{
  "n_layer": 12,
  "d_model": 96,
  "n_experts": 48,
  "experts_per_token": 2,
  "d_expert": 64,
  "d_shared_expert": 0,
  "activation": "swiglu",
  "moe_layers": [1, 2, 3, 4, 5, 6, 7, 8, 9, 10, 11],
  "router_score": "softmax",
  "normalize_top_k": true,
  "routed_scale": 1.0,
  "balance_loss": 0.000161,
  "balance_bias": true,
  "router_logit_norm": 2.0,
  "init_std_router": 0.00668,
  "lr_router": 0.00193,
  "vocab_size": 8192,
  "norm": "rmsnorm",
  "norm_eps": 1e-05,
  "tie_embeddings": true,
  "optimizer": "adamw",
  "lr": 0.00275,
  "beta1": 0.9,
  "beta2": 0.95,
  "grad_clip": 0.5,
  "batch_tokens": 65536,
  "seq_len": 768,
  "train_tokens": 634700000,
  "steps": 9685,
  "dataset": "wikipedia_en"
}
Below are experts of layer 9 (counted from 0) of a mixture-of-experts language model. Rows are named router (the router's row for the expert) and show model dimensions 0-95. Each number is 500 + 25 x the weight over its row's rms, rounded and kept within 0 to 999. Numbers have three digits each.
After each expert's rows: "comes before" lists some tokens at least twice as common just after its tokens as in all text. This comes from a sample of Wikipedia text that the model never trained on. Tokens count by the router's weight.

# expert 38
router:488509510528510480507460478509502488509540581493533529494536539492484465500562482466446507513494515498501480492516498479473495553500501486491519495516517496554476514488486485562498485508488507532509490502475521478471497462493503517500458463469499526485454524470490472502481510481463508466
comes before: "| ", "-", "|", "\n", "- ", "|  |"

# expert 42
router:492528526513508483483491533530502516464433530565508511501482521536477513514518510458496526494492522498507475504513517504478486521445564494516494476496456519462491519490475470451479492452539524490499459505482499528493495503525466510456488480497545502491493492523516488470502481497524545502
comes before: ".", " | ", ",", "–", "; ", "8"

# expert 26
router:549470520527513484498503531515460477490492539565522483499496467512481502439493493475495494504501497500537481470481467483505462467497527456514499513519485494510466483456543486503518461480558470471513510501493491508519514485533492491530487494480475532523447495531558495483511512475517515516
comes before: "1", "2", "0", "3", "4", "5"

# expert 23
router:517533495491509531462530514500481498508460552516485525495514550465497518459494479509494532489521501465471517479506522461538488534506506536475500471472480467494484527507522496515519495454475522512476508505507488506469481450506483472488491546485536529501518492520459478468547518435537484506
comes before: " | ", " |", "; ", " |  |", "–", " "

# expert 35
router:526478519534495451493488539482480483523499546542529491531525494498478492446529465541476461508490463522492458478473481486489475483517512482491524525535510518493492466502503482488514485494549508479500474500502498525503491495533524531524515501472471519515499498564532496483525482516457512431
comes before: "1", "2", "3", "12", "10", "14"

# expert 37
router:537541483536491507519447489450466528486509498427529538498490520513505489506492462453486548507491522481485517493528502499563540471507472500524495472483497482486504470514509476498483547505510471516501495477472515523525461478475465469493511507526489515502509522492491499549509507539514538511
comes before: "\n", "\n\n", " | \"", " film", ":", " album"

# expert 2
router:506470490466514492518515522494474484509461503489504520519501555523463490493453501498471556514513541474491516474497508523536500464429513526509499469507477478446501508509492466531518486493537470462560533484500486477522473529491471488470492527453518483515480485505516513518498502477507535517
comes before: ".", ")", "–", " were", ").", " are"

# expert 29
router:483511517479499527495500508470452467480488513533476544529504493504518548485501474518437514500493502518504514521498508522553541508537493497475532448466424530523509502488508521493471504467510474502542489488521482518498464498469520500482506525525449498491506470467488464473494536517472499501
comes before: ", ", "–", ")", ".", "°", "″N "

# expert 7
router:500533470489512506508486513482431491462520532470511512496491546521490474508531527555460475483516520535511500476487493484560492529519458507513505525485478544494484477481475496536498495531543488489531485489504511481482456469490506516504527523495477467455538504470458509530507527485491499461
comes before: ":", "\n", ": ", " of", "==", " =="

# expert 46
router:494540530541488514487512490489503505476518536551518509478509491482467538473505491473473498532512505484489477491516485537566507506492480483467470533506477452509463518515503518513493541492466538473496495475506502487496495446516525476506476502477535526545484521491506458486491487456478536563
comes before: "\n\n", "\n", " The", " He", " In ", " In"

# expert 25
router:533522510487509535496490478482501514516509539452478544535507531506532466509524483494486515517520513483477492482510471480536500539524512490486532492513459535452527446555498491488450530517550522498461504528506457503514502466527513485511475535508472496458490491479488513463534475508480518487
comes before: " | ", "–", " |", " ", "th", "; "

# expert 28
router:541527508541542507481495513478516507530518536533570501532549472511502496490486496526523493470455502511520497533510530494494527528495518506534517536498482560472476530485510510469513479521528502524477490523522480522544515505486527520503518488557521489495460512520499471464507493453475498478
comes before: "0", "1", "3", "4", "2", "6"

# expert 39
router:472504539450519537490506512500453513445488490454515559510486490518493450465517510555504508493522498488528477489524483490498487534489505505531523521536491503456511500496513476522458481484489481527509507498519497489511499497480536466511501550500454522498521490478481519564541516503533534507
comes before: ".", "'s", " of", " was", ",", " and"

# expert 1
router:461495480470504528521513511479435483508517479490493514545442536495494511525482508519431470495524494513502486469515509465521521506513510504473521472531482491484477518453527489512496457517568471508523455476530478480451469496495521473462499552496483494511478491490516512507496509497497492494
comes before: ".", ",", " and", ", the", " in", " of"

# expert 22
router:519512483481534497510510495472455522518483499480521497498475511480479504482512507506495528504464491554468502512492527487469466464517475481489501489539512468541515512503488458518526560571520499465495495500519498476501542517432536520492497521520522550492525492517502516513476513489552456484
comes before: "ing", "ed", " the", " to", "ed the", "ing the"